Weights of a small mixture-of-experts language model, trained from scratch on English Wikipedia: width 192, 6779 steps.
Below are experts of layer 3 (counted from 0) of a mixture-of-experts language model. Rows are named router (the router's row for the expert) and show model dimensions 0-191. Each number is 128 + 32 x the weight over its row's rms, rounded and kept within 0 to 255.
After each expert's rows: a language model's description of what the expert responds to. This comes from a sample of Wikipedia text that the model never trained on.

# expert 42
router [101  69 122  91 147 144 197 140  76 182 113 126 155 143 184 118 145 128 149 124 137  53 110  86 186 177  87 136 178 171 120 152 140 118 116  65 152 176 135 142 141 123 132 153 158  79 107 132 111 169 158 140  87 155  93 126 193 109  79  98 151 186 170 168 170 133  84 139 106 136 137 119 173 141  97 182 169 162  75 113 120  73 107  98 133 172 117 162  96 145 181 108 128 110 159 109 157 176 115 146 101 117 151  72 120 154 173 166 141 118  99 100 124 117 131 122 178 135  86 120 133 112 176  79 145 138  94 129 119 155 133 166 145 106 134 195 119 103 145 146 139 127 140 128 153 102 100 182 125 110  87 145 114  76 107 109 145 143 120 108  95 153 177 116 158 180  96 145 112 164  67 158 119 145  71 153 114 219 111 141  86  51 174 152 162 116 119 173 122  99  98 119]
What it handles: Lowercase word starts

# expert 60
router [142  98 187 135 129 109 145 113  51 156  92 129 131 129 166 101 113 120 138 120 153 165 140 118 129  88  86 163 125  80  93 126 149 128  86 173 111 161 152 114 172 146 183 147 112 127 137  83 133 173 163 134 108 133 112 114 152 157 104 133 134 152  90 106 192 118  51  72 101 117 159 140 131 134 132 177  89 121 108 125 112 160  92 139 110 192 165 194 150  93 104 109 168 114  80 103 186 187 152 105 112 174 113 149 116 122 120 149 147 114 119 131 126 144 157 142 154 128 189 151 127 165  93 146 142  89 105  89 159 179 150 158 206  95 138 190 150  74 180  77 162 107 127 177 154 145 144  85 134 157  86 115 148 103  90 127 176 119 153 102  98 138 141 160 129 136  35  87  78  58 184  93 170 127 115 138 134 170 102 172 120  90 118 167 132  97 105 122 175 104  72 120]
What it handles: Line-start capitals

# expert 47
router [168 159 126 151 134 105 160 151 157 124 115 136  80 105  77 108 171 125 170 172 153 136 104 105 108 126 124 128 147 140 108 153 178 156 101 159 116 143 156  78 113 113 117 117 143  91 116 149 178 163 110 131 129 155 141 178 117 139 174 198  86 134 182 173 148 146 106 155 123 101 144 102 160 151 105  92 127  88 142 172  96  92  77 100 133 189  96  89 147 114  85 116 177 139 133 134 126 110 161 170 178  83 103 173 108 157 172 110 168 145 108 170 103 119  66 151 171  98 106 144 104 134 158 163 131 164 167  88 173 144  74 107 143 167 128 140 239  91 188  82 159 103 159 158 173 132 145 176 187 125 180 122  78  79 128  52 117 125 142  89 151 118 147 110  86 125 153 146 109 145 103 152 125 107 139 117 147  90  82  99 142 172  69 107 139 178 137 119 158 171 186 117]
What it handles: Dashes and separators

# expert 16
router [146 192  85 157  98 146 110  39 140 184 102 141 136 147 124 107 133 134 107 164 144  94 111 158 102  93 137 152 161 116 108 137 170  80 122 125  97 112 174  87  91 146 106 152 104  93 182  97 122 179 101 203 172 151 147  77 140  84  81  97 141 145 115 102  93 148 122  52 156 177 151 180 169 130  83 143 105 186 154 148 151  86 114  86 139 163 123 105 206 111 115 109 137 106 117 131 180 122 152 110 193 131 107 135 107  94 133 135 130 118 139 193 115 146  99 149 149 126 125 126 128 189 145 122  85 142  72 165  94 165 160 147 142 168 165 175 139 139 123  64 120 113  93 138 138  91 173 113 131 153 170 132 177 157 150 125 151  58  84 156 105 133  77  78 109  98  81 103  94 161 108 145  92  84 167 121 179 175 156 140 112 146 132 151 154 115 112 134 123 106 177  81]
What it handles: Mid-word vowel-consonant pieces

# expert 54
router [ 74 122 164 166 176 161 103 129 135 159  94 124 128 150 122 107  96 103 114 117  89 156 172 125 107 140 128 133 106  88 136 151 170 181 135 158 147 145 121 109 114 115 121 111  92 131  95  78  81  86 188  91 109 159 188  88 197 168 163 164 158  93 116 162 168 154 100  99  86 187 173  74 135 174 176 156 104 110 158 140 135 207  85 129 118 187 113  98 115 140 153 128 180 157 138  90 151 175 165  99 103 132 114 127 123  84 138 163 131 128  96 164 123 125 138 157 164  90 161 155 116 151 105 113 153 125  99 119 176 161 161 168 175 103 172 134 121  94 174  92 167  92 106 194 177 121 126 135 117 175 118 136  73 192  71 107 166 147 175 145 111 105 129 134 131 138  54 144 137  96 126  72 209  92  61 149 134 151 125  98 139 137 153 168 127 110  97 125 148 108  92 134]
What it handles: Capitals after punctuation

# expert 51
router [ 85 147 192 147 142 158 121 170  78  99  50 163  80 106 174 110 117 107 187 105  91  76 148 145 176 142  79  80 122 117 145 122 160  69 101 186 101 144 146 121 122 102 101 167 114  91 101  80 156 113 112 151 118 152 106 140 137 137 100 127 146 163 176  90 184 160 149 177 172  95 157 185  96 123  98 137 168  79 120  93 132 142 127 152 130 105 138 129 116 130 176 139 144  95  78  83 154 125 213 109 137 151  88 165  90 144 125 161 133 146 114 121 120 123 144 114 131 130 173 139  75 135 127 115 161 157 120 165 110 113 157 165  91 167 163 106 117 137 112 186 185 173 100  58 122  93 151 114 125  97 126 155 162  56 102 128 128 105 121 150  89 154  47 150 133 154  73 125 126 191 128 154 106 121 128 174  69 167 174 157 122 149  91 143 126  98 118  53 126 112 129 110]
What it handles: Capitalized word starts

# expert 36
router [ 68 183 160 176 175 124  84  86 156  77 139 132  96 140 111 132 129 105 146 143  89 137 207  88 203 134 137 164 107 141 128  61 108  95  88 127 104  44  95 117 118 177 109 133  86 163 101 133  69  92 132 119  88 153 136 159 146 109 148 136 163 144  88 157 151  93 173 117 160 145  58 161 121 169  95 121 196 171 125 110 132 151 129  90  90 132 151  89 115 181 138 137 123 118  67 140 142  81 119  99 176 156 164 108 127  84 196 142 107 183 160  86 161 123 116 131  96 123 145  88 126 202 121 149  95 125 105 162 118 118  92  76 105 131 126 136 122 124 148 182 106 103 131 158 136 168  99 136 122 170 113 169 148 144 143 154 123 112 148 151 127 100  56 211  99  87 100 148 143 150 158 156 132 110  56 122 119 147 151 156 183 177 144 111 138 127 125 144  94 149 132 139]
What it handles: Word-ending suffix pieces

# expert 63
router [ 66  76 114  95  88 123 177 116 117 167  63  92 186 131 130  91 126 118  86  82 157 113  69 116 156 167  87 173 178 116  91 134 103  71 135 136  84 148 155  84 179 122 105 149 161  96 141 133 177 107 131 110 162  90 100 104 127 163  95 113 140 131 109 150 111 112  73 140 167  76  91 121  98 114 185 145 139  85  63  97 140 126  98 192 162 179 158 131 124 147 141  91  94 123 170 146 171  94 114 114 109 117 126 109 166 105 191 140 127  89 213  93 125 132 151 130 140 157  77 162 138 118 172 155 152  59 171 160 162 119 102 146  85 170  77 111 163  75  69 121 168 167 150 119 104 106 137 179 111  84 120 169 157 104 136 115 161 171 158 140 141 173 146 120 166 148 123 161 113 133  74 120  96 127 118 138 174 114  97 125  96 112 125  84  85  93  91 140 125 108  98 128]
What it handles: Lowercase word-initial pieces

# expert 25
router [ 96 173 140 144 169 153  64  79 118  86 105  76 181 120 107 121 124 136 154 138  78  75 113 114 137 116 119 164 168  85 117 104  91 161 117  61 116 118 130  77 129 102 199 157  80 138  84 124 170 146 128 141 103 165 106  92 116 125 168 127 172 174 129 135 138 138 151 107 169 145  90 181 167 152 117  82 104 159 127  99 158 162 106 185 149 171  97  91  97  96 170 119  91 160 113 154  68 132 154  66 199 101 137 144 111 128 134 132  78 155 142 182 134  95 138 114 166 157 138 147 171 144 104 104  57 185  83 106 162  67 132 128 136  97 138 111 171 144 121  84 132 119 109 155  93 136 138 173 140 126 163 168 111 167 168  76 145 104 142 164 133 120 105 167 124  73 158 157 178 121  93 126 136 101  80 116  84 183 141 162 127 184  92 119 153 122 180  91 188 119 121 103]
What it handles: Accented foreign syllables

# expert 56
router [176 142 130 150 116 113 117 132  56 166 118 131  73 133  74 164  82 115 113 163 164 167 132 176 101 147 156 176 135 121 174 100 151 145 198 129 119 189 149  75 107 125 119 112 141 149 128 123 139 120 141 161 163  73 138  87 127 133 137 106 144 114  67 150 101 112 158  93 174 159 101 102 119 175  61 136  92 157  98 176 112 129 115 105 138  68  94  77 134 109  77 105 178 146 173 123  88 104 128 126 184 121 144 155 102 170 148  86 138 110 126  73 124 173 155 138 131 159 104 155 126 134 125 113  83 112 129 104 127 184 106 119  98 120 132 143 123 145  82 124 131 144  73 144 101 125 145 167 172 127 103  98  84 137 188  98  96 133 121  82 182 116 182 164 176  76 161  83 187 142 159  85 105 148  63 152 194 124 105 126 108 147 151 126  83 200 121 124 110 176 203  96]
What it handles: Noun-forming suffixes

# expert 1
router [125 153 112 124 154 143 133 148 147 125 169 165 115 110 151  75 202 144 174 136  93 166 114 194 121 185 137  94  97 174 127  89 179 102 150 134 114 116 135 123 110 133 119  84 161  93 146 166 130 179 157 162 160 122  81  96 122 129 158 145 159 107 131 133 109 113 148 106 144 136 112  88  87  69 154  85 156 181 153 170 145 148 173 137 138 106 136 143  87 122  90  92 169 121 160 176 163  86 142 101 105  78 157 106 154 110  39  73 138  78 194 122 134 127  89 129  93  62 156 102 161 117 181 143 151  94  94 157 114  85  81 112 112 109  85  63 132 133 125 185  98 126 124  95 146 207 155 129 122  98 112 125 100 101 120 143 170 122 130 176 122 125 105 115  48 153  92 111 141  67 101 182 214 143 147 161 162 113 124 109 156 111 175 164 100 139 131 131 104 145 134 168]
What it handles: Music and film production

# expert 40
router [137 110 178  74 120 117 150 117 130 160  87 121 107 120 120 101 170 130 122 167 110 171 197 176 113 117 170 105 127 133 129 136 158  64 102 163  67 224 117 165  71 102 114 139 102 170  91 148  81 106 121 120 149  93 117  87 101 179 175 112 141 158 152  89 140 151 117 106  79 105 130  67 132 120  96 111 146  93 166 188 158 123 141 149  91 101 116 130 143 143  84 102  94 123  86 105  72 134  86  95 184  90 179  41 100 154  83  86 140 122 110 109 149 102 130 158 128 154 204 140 106 151  91 138 164 120 109 122  59 133 149 135 161  91 142  80 135 104 111  83 170  80 136 110  80 123 176 127 165 116  63 104  78  95 179 150 139 141  97 159 138 174 161 112  85  94  84 100 132 136 165 111 137  95 106 136  95 146 141  97 138 117 147  82 134 134 151 141 172 149 139  94]
What it handles: Table cells and totals

# expert 58
router [111 103 122  49  73 135  97 141  77 118 113 158 122 136 147 112  82  98 157  75 124  93  96 151  96 159 152  64 105  99 153 122 119 109 128 142 158 103 156  99 120 103 156 161 117 109 105  88 162 104 177 145  90 103 107 123  84 102 195 127 161 161 157 140 134 159 168 182 182 116 128 138 167 105 125 156 128  87 115  88 125 108 166 108  39 107 125 184 159 138 168  93 102 132  75 122  82 130 125 179 146 130  90 145 139 164  86 125  96 118 153  92  99 106 142 147 115 172 136 152 113 113  99  96 158 181 105 119 236 153 171 119 100 158 211  88  90 151 115 119 101 133 160 169  97 135  89 131 186 148  96 180  92 165 104 122  95 129 157 158  92 159 138 116  98 127  98 122 168 126 173  71  99 133  81 106 108 116 122 147 118 110  73 113 136  98  87 102 190 144  92  86]
What it handles: Word-initial short pieces

# expert 23
router [171 172 159  84  99  90 107 126 158 141 171  80 137  85  88 136 117 133 139 156 102 150  92 163 131  73 179 187  94 113 167 160 164 145  94 152 133 182 113 103 186 107 105 152  92 144  92 144  85 178  98 116 101  63 170 146 115 104 159 137 149 173 112 130 128 125 171 134 117  93 112 109 183 186 147 137 108 149 145 195 116 148 135  80 148 105 151 114 174 103 108  88 133 145 124 119 102 196 105 116 172  79 171  95 101 166 122 123 167  78 108 186 100 125 170 127  75 101  94 135 104 139 165 169  90  95  93 177 100 157 100 138 145 153 108 151 113 125 150  92 128 112  79  88  81 115 113 112  74 104 137 181 138 102 201 116 114  71  73 154 185 104 181 111 116 164 149 119 166 171  99 128 103 117 150 165 131 108  91 163 126 153 109 142 152 156 190 103 169 121 115  93]
What it handles: Digits and years

# expert 38
router [ 91 110 134 103 173 130 185 142  89 164 131 142  68 127 177 148  98 111 173 119  91 101  80 124 100 137 170  71 171 101 173 128 178  98 100 105  73 103 124  67 163  94 128 172 107 167  94 135 163  87 135 144 166 159 115  63 123 111 168 119 172 155 146 109 136 157 131 170 143  97 131 103  50 146 147 167 129  62  95 108 156 119 143 151  96  73 105 146 101  89 162 102 122 127 155 130 110 116 176 125 121 141  92  79 134 104 109 140  82 139 176 113 115 116 163 144 170 161 158 136 117  92 137 121 161 157 135 100 133  97 167 165 118 131 149  81 177 115  78  87 154 131 150 118  90 123 132 140  64 105  82 150  70  92 109 129 137  58 105 154 134 229 151 111  78 191 120 126 177 137 105 125 127 163 181 146  87 154 171 100 118 172 139 146 138 123 155  73 175 138 125 115]
What it handles: Word-initial capitalized pieces

# expert 12
router [148  68 186 165 117 122 164 137  96 126 140 143 101 134 116 102  86 127 164 142 155 169  96 105 104  68 130 153 177  65  82 101 131 107 125 167 142 169 144 107 118 119 185 153  84 109 138 108 143  82 137 103  81 143 103 103 111 197 129 119 117 112 164  91  94 148  44 106 142 144 130 161 127 121  85 160  76  70 134 109 126  86 130 107  74  83  89 169 125 124 126  90 137 133 107 131  75 135  82  83 126 150  96 125 110 165 135 122 146 131 226 167 129 134 127 139 118 152  76 149 143 130 171 101 134 167 128  87 199 107 170 138 140 146 181  89 182  87 166 119 161 173 147  93 108 105 149 105  95 128 115 191 196  83  99  98 167  98 154 130  84 170 119 104 148  82  80 162 158 106 186 134 130  99 142 121 168 111 145 182 113  97  92 128 147  92 118 147 130 114 191 110]
What it handles: Name-initial capitals

# expert 6
router [ 89 114  94 175 157 146 104 166 102  57  71 106  91 110 165 118 115 117 124 156  86 147 110 117 128 153 125 191 114 121 151 123  96 129 131  74 131 102  90 103  83 111 210 181 112 196 111 178 121 127 107 143  69 124 112 133  97 121 142 106 175 169 116 182 124 140 146 172 169 132  86 155 125 156 163 140  97 168 117  86 157  94 137 191 178 113 157 115  97  64 123 123 128 162 155 138 113 155  73  87 143 119 129 104 159 154  47 183 104 121 133 129 130 108 176 136 132 152  73 134 119 139 171 117  85 102  90  81 146  97 105 139 183 126 126 139 104  53  90 103 102 134 130 161 189 135 188  83 159 116 172 201 131 159 172  95  83 129 122  86 120  71  84 151 113  95 155 164 138 119 143 133 137 104 133 139  83 102 153 128 195 141 128  99 164 140 103 173 130 121 121 129]
What it handles: Places and directions

# expert 45
router [ 74 132 153 133 113 159 106 139 114 143 101 144  97 140 115 133 168 154 128 148 109 136 129 105 131 129 191 138 112 133 135 119 135 148 113 104 142 109  74 145  73 111 107 114 132 194 161 142  58 132 132 132  66 117 117 138 113 128 104  77 172 146 101 126  88 144 172 140 150 100  72 117 179 204 107 116 115 126 139 148 135  90 119 169 155  75 127 135 126 139 117  93 138 128 150  95 164 106 160 150 176  85  97  66  92 161 114 143  42 111 122 132 116 123 163 152 112  99 101 116 149 188 184  31  77  64 170 173 124 134 136 118  93 105 129 147 128 105 111 144 107 133 113 116 173 120 148  57 123  98 155  74 158 136 199  62  83 154 152 102 134  95 136 183 113  99 153 128 182  73 138 127 151 115 172 168 150 164 188 104 175 124 117  81 147 183 154 183 110  72 130 150]
What it handles: Word-final pieces, places

# expert 28
router [123 135 144 143  98 132  95  97 137  94 140  81 199 131 161 108 148 133  58 148 112 164 153  85 154 164  92 112  96  98 140 137 191 143 162 151 172 114 169 115 111 118 117 128 177 166 138  97 105 140 168  97 191 162  68 151 113 156  99  97 151 156  95 154 147 162 134 130 179 133 121 144 136 135 164  90 103  69 138 140  87 160 131  82 152 161 134  86 169 109  73 101 137 121 168 123 110 115  79 171 166 152 121 127 139  98 104 154 160  94 106 108 107  95  63 153 164 138 163 110 116 169 101 168 166 158 118 152 110 155 152  64 168 177 137 157 124 145 117  70 147  91  82 161 119 152  97 107 164  86 182 147  99  88 163 118 149 112 159 153  98 186 135  93 177 165 168 151 149 160 183 114 118 120 175 119 167 111 173 193 111 123  66 154 158 163 139 161 153 199 179 106]
What it handles: Math and unit symbols

# expert 11
router [114 166  97  42 121 135 140 179 165  97 110 160 133 133 165  92 108 146 126  49 129  88 184 172 132 174 153 110 139 129 129 117 146  70 170  90 110 113 100 155 107 170 162 137 158 118 116 171 147 113  85 131 189  94 151 126 112 146 156  92 133 100 132 156 124 132 155 147  90 129 147  94  99  81 150 164 110  85 140 128 137 171  94 166 108 107 111 170  54  91 135  82 107  85 117 143 133 105 119  58 142 115 173 122 186 157  51  96 162  71 160  79 126 118  60 149 123 126 138 151 120 133 137 150 130  67  85 166 115  56 152  92 130 144 150 106 124  74  70 171 129  97 138 112 122 113 138 137  91 104 101 104  89 160 131 159 153  94  78 176 203 140  96 124  98 161 137  86 122 163  97 152 130 137 178 121  96  78 100 111 167 129 173 130 133 120 123  62  99 152 119 145]
What it handles: Modifiers after determiners

# expert 21
router [ 89 144 129 104 143 151 119 167  64  80 139 124  97 157  88 124 101 115 102 133 108 102 173 104  90 167 130 163 111  80 109 112 156  96 142 134 159 188  85 149 140 100 128 122  95 152  71 137  86 164  73 104 172 126 154 106 112  83  80 119 139 150 117 136 105 145 120  82 157 159 145 162 173  63  81 166  99  89 153 101 100 127  61 149 111  93 108 102 151 114 184  80 186 178 163  88  98 177 116 108  98  98 152 107 142  93  89  91 169 151  90 155 125 139 150 128 141 109  85 113 110 170 156  77  56 166 116 155 135 115 124  78 155  98 151 181 138 175 137  75 162 158 148  92 127 102 151 106 193 164 162 176  92 150 180 115 132 128 170 144 147 101  85 161 150  89 150  67 164 165 111 166 104 109 147 135 134 134 139 108  73 157 165  82 161 167 115  94 122 173 159 130]
What it handles: Foreign-name inner pieces

# expert 29
router [136 139  97 146 121 145 167  81 165 136 138 150 114  89 107  94 175 145 169  90  85 106 140 181  71 174 122  89 116 170 156 147 177 101 120 124  94 120  92 108 105 103 108 117 165 142 169 189 130 169 149  99 199 121  70  88 136 171 137 156  89  95  96 137 124 132 163 134 114 103 169  75  91  96 142  80 141 145 170 208 167 116 186 100 150 118 170 183  94 120  86 122 137  96 185 177 143  71 109  89 192 146 121 119 134 105  64 114 129  95 174 123 125 101  97 111  98 108 113 147 143 103 190 163 143  96 152 117  97 124 106  97 154  96  85  84 145  99 139 156 102 130  62  85 108 142 144 143  95 137 110  89 127 112 101 131 132 150 128 154 140 151 131  97 107 153 131  88 167 123  89 193 218 215 158 160 153 114 121 113 160 147 168 142 119 160 123 114 119 103 107 147]
What it handles: Career and media nouns

# expert 52
router [189 121  92 171  89 131 117  74 137 166 133  70 157 157 140 165 161 127 130 157 164 128  98 104 113 133 169 119  90 149 164 150 147 100 125 139 155 206  75 141 130 109 107 129 117 136 104  88 135 214  89 156 152 156  80 120 130 159 157  91 117 146 188  50 175 141 151 106 144  88 148 173 163 161  89 131  86 141 139 148 142 121 125 162 154 155 163 100 189  94 161 114 145 111 170  97 146 107  76 116 187 123 157 122 114 141 133  77 109 137  93 139 153 121  85 139 140  95  98 101 125 152 114 136 116 171 182  95  88 110 112 121 144 111  99 156  91 133  89 121 109 219 172 103 158 110  53  95 155 204 155 152 119 150 118 127 104  73 117 153 166 108 136 150 167  79 150 155 149 153  92  72 115  96  64 118 178 163 158 129 141 155 136 146 147 142 124  71 100 131 176  86]
What it handles: Mid-word letter pieces

# expert 18
router [173 160 117 143 141 146 107 153 192 111 112 159 129 147 130 155  88 139 130 155 105 101 114 147 102 136 134 106  97 178 158 137 147  87 206 153 172 121 154 134 102 104 157 144 155 131  64 189 131  73 136 193  79 145 167 101 109 133  75  96 154 144 186 179 125 155 138 136 127 101 150 144 133 134 150 174 170 165 136 117 178 129 189 169 167 152  85 158  82 109 114 130  90 116 178 167  83 161  70 198 122  36  79  76  87 178 132  58 105  79 125 106 129  95  94 117 139 131 161 104 162 106 137 162 145 102  99  94 121 115 120 101 106  89  97  89  93 140 120 141  74 143  94 134 170 101 153 191 152  88 119 176 157 145 125 133 108 136  60 152 155 161 172 151  95 133 168 154 159 114 129 146 152  85 175 126 135  88 142 146 148  99 130 152 172  89 135 123 109 143 110 122]
What it handles: Common group nouns

# expert 4
router [ 83 130 156 141 161 145 181 160 133  83  66 126 113 128 143 163 155 126 141 103  86 137 119  89 129 133 120 125 170 114 163 107 143 122 146 106 120 129 108 130  77 100 126 169  95 128 156 211 143 127 156 100 117 120 103 181  89 174 179 113 162 109 110 161 153 126 124 157 172 123 128 123 112 135 128 130 143 185 159 142  97 102 161 172 154 157 115 171 112 164 119 132  61 133  80 146 105 134 131  53 196 149 114 152 170 158  78 161  83  79 118 106 130 113 156 125 175 108  79  97 106 119 177 174 139  85 147  94  72 143 140 165 167 127 118 138 106  64  94 165 162 125  71 187 125  70 156  81  83 162 124 139 116 102 163 102 102  90  48  84 201 146 123 110 127 128 145 140 163 151  63 146 132 165 158 165 124  86 171 113 154 168 150  65 132 101 142  99 116 184 165 122]
What it handles: Countries, wars, biography verbs

# expert 30
router [183  86 180 160 161 139 108 100 135 137 169  76  95 170  90 130 117 113  59 163 129 174  77 162 102 134 120 178 157  73 150 151 107 116 106 176 132 178  72 121 141 121 106 127 164  81 128 147  84 140  93 132 137 140 161 155 113 119 141 123 146  83 174 142 127 147 160  55 118 158 155 133 141 162  83 124  59  91  62 132 162  97 175 170 123 179 150 107 169 117 114 108 178  97 159  99  91 152 104 124 154 159 153  90 165 130  92 125 143 143 130 168  96 138 144 133 163 161 156 155 109 182  99 137 120 172 183 136 100  81  67 154 102 102 143 151 120 157 190 143 141 178 166 125 128 180 136  96 154 188 125 176 180 145 131 151 175 141 120 108  98  99 143 173 162  87  87 157 135 155 102  94 140 105  90  90 167 173  86  96  99  88 134 149 141 167 139 153 104  76 146 101]
What it handles: Inner a-pieces

# expert 27
router [ 94 100 155  90 112 139  88 142 171  90 148 156  75  77 181 143 148 111 143  90  80 118 106 151 120 135 183  86 106 134  76 145 154 173 122  88 169  95 176 157  98 118 169 155 136 147 171 155 102  98  87 118  89 144 152 130  95 187 109 111 189 122 117 107 168 151 120 157  93  97 105 153 153 161 132  90 149 108 171 120 148 102 100 129 176 107 178 212 117 122 158  68 125 127 110 113 112  85 138 148 123 160  85 155 169 115 114 104  67  67 123 112 115 131 113 144  86 155 182 122 119 132 124  89  83  77 110 135 110 177 158 157 181 139 135 185 157 113 132  94  91 103 102 135 108 107 182  88 146 116 147 151 147 113 138 136  97 133 130  62 145 126 144 197  99 159 116 172  72 102 150 181 172 168 159 151 126 159 108  78 151 180 180 141  67 105 104 159 116 136  61 116]
What it handles: Infobox field labels

# expert 61
router [ 79 112 151 146  73 151 143 154 164 175 180 154 134 149 157 152 106 120 143 115 142 161 174 129 155 138 140 158 178 163  76 125 118 161 192  82 105 120 112 144 167 169 103 148 159 161 146 134 166 117 139 189 117 156 179 114 107 149 148 124  64 135 170 145 151 115 122 108 141 105 156  72 184 102 144  78 160  75 123  97 170  95 107 144 159 131 180  95 166 109 158 153 162 124 172 143 171 170 121 100 113 120  94 141 163 123 168 159 143 152 115  93 111 143 111 160 174 161 128 160 160 115 102  93  38 168 107 122 179 114 144  82 111  90  90 201 109 121 179  65 135 112 146 142 141  89  62 125 106 196  96 187 132 165 110 143 152 142 107 149  97 151  97  96 172 152 128 101  80 147 162  91  90 128 108 145 179 117  78  98  95  62  97 107 106 122 101 116 139 100 148 164]
What it handles: Split word beginnings

# expert 20
router [119 142 114 155  91 141 109 116  59 152 167  78 134 164  98 171 111 129  50 153 213 144  90 104 167  91 154 177 196 143 174  95 124 166  97  96 151 181 132 112 165 151 137 106 125  97 110  95  96 125 128 100 113 130  83 118 112 138  78  99 139  76 155 148 118 144  79  60 151 124 137 155 175 152 170 163  82 108 125 109 130 142 116 114 121 198  76 108 161 121 120 155 105 165 119 130 173 149 171 165 184 130 171 153  88 175 164 141 157 158 138 159 113 115 122 149 158 129  96 139 171 182 103 104 117 153 105 112 111 164  60 155 103 105 150 124 168 118  96  77 110 155 143  88 165 182 144 163 174 176 155 132 156 134 183  97  97  94 121 140 124 124 178 130 163 113 150 159 145 132 106  99 128 123  92  70 170 170 162 133 144  72 151 139 105 159 107 102 190 110 166 177]
What it handles: Word piece an

# expert 41
router [172  92 149 151  77 128 143 148  77 132 178  57 158 127  97 172 117 150  89 164 195 101 108  91 142  69 117 163 133  98 137 153 165 133 160 172 173 178  92  89 111 140 134  72  89  88 140  91 106 191  90 179 146 140 157 110 121 108 114 105 137  91 108  60  87 119 113  72 172 112 127 145 160 171  78 160  58 113 155 109 114 122 170 143 145 172 148  84 170 100 168 121 132 170 155 113 102 167 111 145 141 123 148 108  84  86 185 138 128 143 106 164 122 159 117 143 162 149  86 146 114 184 106  90 108  97 151 177 140 147 137 145  91 106 122 193 127 171 178 154 141 111 111 161 106  95 102 168 195 117 159 157 137 152 133 105  99 106 134 155 140 169  86 114 156 108 115 161 113 123  82  89 116 108  88 100 148 166 118 115  47  74  89 155 159 112 107 105 111 143 157  93]
What it handles: Mid-word single letters

# expert 22
router [178 154 122 115  90 100 127 119 143 124 169 148 140 195  68 166 125 166 128 163 150 133 131 172 174 128 160 172 115 165 176 108 171  96 154 139 108 103 169 190 112 112 126 104 104 110 130 151 169 144 103 129 145 155 137 138 118 134 144 156  58 168 106 134 121 111 145 121 107  96  85 116  79 143  91  70  90 125 110 176  89 110 169 150 155 122 104 102 133  66  73 106 114 112 109 171  90 179 117 128 181  85 169 106 103 161  85  62 173  96 119 131 127 118  67 137 154  26 152 140 122 139 126 174  88 117  78 185 109 156 134 114 190 128 101 135  81 177 126 149 137 117 107 120 112 139 134 143  87  92 113 184 100 133 184 166 208  83  63 126 135 141 150 149  83 139 144 116 129 113 109 163 135 174 155 153 131  87 166 125 128 157 139 116 154 130 140  51 106 177 105 109]
What it handles: Years and digits

# expert 55
router [133 103 178 152 149 147 120 131  98 150 133 143 122 152 138 134 109 106 150 160 138 141 187 101 154  68 150 176  98  93 151 166 151 157 120 167 155 151 114 140 147 107 147  80  74 144 124 111 118 142 161 146  81 157 168 116 158 123 170 129 163  93  83 146 138 134  91  74  73 126 144 123 178 181 155 181 161  81 146 131 116 141  96  99  87 189 110 117 126 142 114 157 161 174 154 104 174 109 115  93 115 172 130 158 110 106 172 161 165 127  83 152 112 128 175 154 175  66 177 128 105 168  97 167 108  73  88 145 134 168 163 167 146  80 178 186 105 108 192 138 121  98  88 159 165 123  81 105 112 164  96 136  97 152  89  82 111  94 140  85  90 124 169 166 163 149  80 164 128  83 138  83 190 112 101 147 130 193 103 132  77 102 167 172 151  96  97  84 105  91  91 140]
What it handles: Capital word starts

# expert 3
router [156 137 101 146 101 122  95  91 153 128 130 156 113 180 172 151 115 104 120 161 165  54  96 174  94  82 104 146 116  89  85 104 182 131 168 112 168 163 138 169 170 105  99  81 177  85 125 168 141 159  76 119 103 161 166 107 113  86 116 167 105 153  88  88 151 129 133  60 134 116 122 163 155 119 107 126  92 107 128 111 166 183  88  92 142 187 103  77 151 118 108 127 134 174 101 121 136 138 131 169 190 165 162 124  83 168  79  71 134 106  96 171  91 124 175 142 147  81  79 139 132  93  91 171 118 134 142  97 133 108 101 119 152 167 174  83 106 156 171  84 110 178 135 133 121 116  93 158 169 164 100 102 170 103 101  74 168 167 148 184 103  84 102  90 178  78 158 130 149 142 111 155 107 130 139 144 179  98 132 172 134 177 124  99 148 204 105 104 151 123 136 124]
What it handles: Closing brackets